Experts of a small language model.
Training: a variant of Muon for the experts, 500M tokens, 7624 steps.
Below are experts of layer 5 (counted from 0) of a mixture-of-experts language model. Rows are named router (the router's row for the expert) and show model dimensions 160-319. Each number is 50 + 10 x the weight over its row's rms, rounded and kept within 0 to 99.
After each expert's rows: "mostly gets" lists some tokens that are sent to it at least half of the time. This comes from a sample of Wikipedia text that the model never trained on.

# expert 6
router:57 53 51 43 54 54 40 70 69 39 53 47 47 49 44 45 46 49 52 54 66 48 64 54 57 35 39 55 59 36 27 48 42 41 47 59 44 50 64 54 70 30 35 66 53 49 62 31 45 67 50 42 47 75 38 58 56 42 45 56 50 58 44 59 56 55 62 31 49 56 43 55 56 64 54 51 35 48 65 37 46 49 51 46 57 54 59 41 36 26 40 55 43 57 49 70 46 56 54 46 58 47 49 43 44 54 44 43 49 53 58 50 66 48 56 49 50 63 58 53 54 61 63 35 62 63 51 49 51 65 53 57 43 42 47 38 37 29 58 54 43 53 49 55 62 45 54 30 57 42 59 39 45 38 64 54 42 50 60 41
mostly gets: " his", " His", " professional", " social", " Military", " Best"

# expert 8
router:48 46 53 40 44 70 60 64 43 74 48 46 57 58 43 48 38 44 51 48 48 46 64 64 54 57 35 44 36 47 34 52 59 74 25 40 59 54 49 32 59 45 39 57 53 45 69 77 55 54 61 63 65 42 44 49 43 48 53 40 47 34 28 44 50 51 65 35 51 40 37 53 55 51 52 48 67 51 52 59 28 56 48 63 46 57 60 62 46 44 48 60 49 39 57 60 56 44 55 49 58 54 51 54 34 30 52 41 29 59 55 39 56 45 59 42 52 54 25 55 61 46 55 55 41 45 43 47 50 56 72 53 44 38 52 50 45 35 52 53 60 37 51 31 52 46 49 48 57 60 42 67 47 45 51 69 49 46 65 47
mostly gets: " River", " Valley", " York", " Methodist", " Northern", "chester"

# expert 22
router:66 42 46 48 57 42 50 48 64 41 57 51 38 60 53 60 47 48 23 41 45 51 54 58 64 48 55 61 58 57 39 49 36 61 34 62 43 45 54 57 61 37 48 51 47 37 43 43 71 64 58 60 62 49 29 71 61 39 42 69 52 53 48 49 60 62 40 32 51 46 31 57 45 65 44 33 48 24 49 50 49 50 81 40 74 57 54 36 45 47 53 49 35 40 48 58 41 57 47 47 64 42 46 45 48 47 58 24 51 42 63 63 53 65 65 42 45 45 55 75 40 41 61 50 55 58 42 71 53 42 59 49 35 25 37 49 53 34 58 43 69 51 55 44 69 57 53 33 65 49 65 50 38 50 45 49 51 46 57 56
mostly gets: " this", " some", " same", " new", " many", " several"

# expert 1
router:50 57 46 39 41 49 44 44 59 60 76 48 57 40 58 48 55 30 50 47 50 57 42 50 38 55 57 66 52 50 47 14 73 66 50 59 22 37 46 39 51 60 50 56 60 45 52 60 51 60 36 52 52 31 52 54 49 57 53 63 55 56 50 72 48 60 46 58 49 53 54 43 44 36 26 48 56 41 55 35 53 34 44 56 60 56 54 55 54 47 34 39 73 58 56 62 42 40 52 39 40 53 48 40 60 67 44 35 41 54 54 55 47 34 34 64 54 59 58 47 45 33 46 41 24 59 61 49 50 37 60 44 48 41 50 50 76 64 34 40 34 48 79 61 43 72 42 53 49 46 60 43 49 51 42 57 47 53 44 39
mostly gets: " \"", " U", " '", " dis", "\\", "-A"

# expert 21
router:42 60 46 50 52 49 56 57 33 54 37 38 36 55 60 52 53 61 46 45 30 48 42 64 48 53 54 40 39 67 56 54 47 34 58 65 46 73 44 43 51 60 64 24 58 63 55 48 39 61 59 44 52 43 46 42 66 48 67 27 50 53 61 41 33 30 61 61 59 43 50 39 45 33 59 38 42 73 53 73 39 44 44 55 64 30 41 62 45 48 35 68 46 38 39 64 63 51 71 47 33 38 48 47 39 59 37 57 59 53 48 43 42 57 38 58 34 44 32 54 44 45 39 48 71 65 60 46 40 38 53 41 71 36 36 60 57 55 48 64 54 56 39 41 25 47 55 56 43 46 51 67 66 68 62 43 52 59 47 63
mostly gets: "idae", " species", " Genus", "Scientific", " Animalia", " Phylum"

# expert 7
router:63 71 61 51 47 44 57 39 51 51 50 62 69 51 48 36 41 54 56 46 50 67 42 48 40 46 60 59 65 52 46 38 71 31 52 51 62 46 58 36 59 35 58 46 60 35 51 41 50 54 41 69 53 42 63 51 29 63 59 64 56 63 53 50 52 64 51 56 41 47 55 43 48 43 43 54 49 30 38 54 63 49 34 52 36 54 41 32 48 59 40 48 43 55 63 58 44 58 32 42 42 52 59 65 33 75 49 44 42 54 39 32 38 48 30 45 52 36 45 61 50 46 40 42 45 41 41 73 61 27 43 51 52 45 41 43 48 63 67 40 52 50 47 41 49 37 58 60 50 39 58 59 55 48 60 65 28 38 27 37
mostly gets: " J", " St", " N", " Th", " Cl", " G"

# expert 19
router:35 50 45 55 32 39 62 59 37 64 63 45 35 56 61 38 44 51 45 57 42 44 50 44 49 56 56 58 40 32 55 35 54 62 42 47 40 36 37 64 41 65 36 37 58 46 58 58 57 57 55 53 48 45 55 49 42 37 47 42 55 39 47 57 35 36 56 30 49 68 32 46 44 59 33 43 64 46 35 58 48 52 39 54 41 58 65 50 49 52 58 48 39 48 48 36 24 51 49 38 55 43 51 55 48 58 70 33 34 54 52 37 68 56 51 55 40 44 51 60 66 51 43 68 38 55 43 54 66 37 50 40 47 61 65 53 40 63 28 63 50 38 49 58 66 52 64 47 55 55 49 71 57 53 60 44 44 52 48 40
mostly gets: " Ser", "ü", " Or", " Pet", "ä", " La"

# expert 3
router:31 62 59 47 51 58 44 65 44 76 40 41 39 46 48 48 60 52 50 44 49 45 62 39 47 62 46 51 47 37 41 56 59 61 49 59 52 55 62 63 42 41 37 42 48 73 62 60 33 33 69 43 51 50 50 44 53 49 47 63 54 50 41 33 44 41 36 58 50 42 45 67 42 37 51 61 62 54 50 67 36 57 40 22 53 51 40 50 44 35 61 33 43 44 64 42 52 65 46 64 62 58 48 63 32 48 51 41 54 39 42 57 45 80 62 33 64 68 43 55 58 61 51 63 58 42 38 39 50 47 35 43 46 46 58 46 41 49 49 63 63 53 21 65 47 64 55 59 38 62 54 34 44 57 42 57 41 47 52 53
mostly gets: " David", " James", " William", " Michael", " John", " Robert"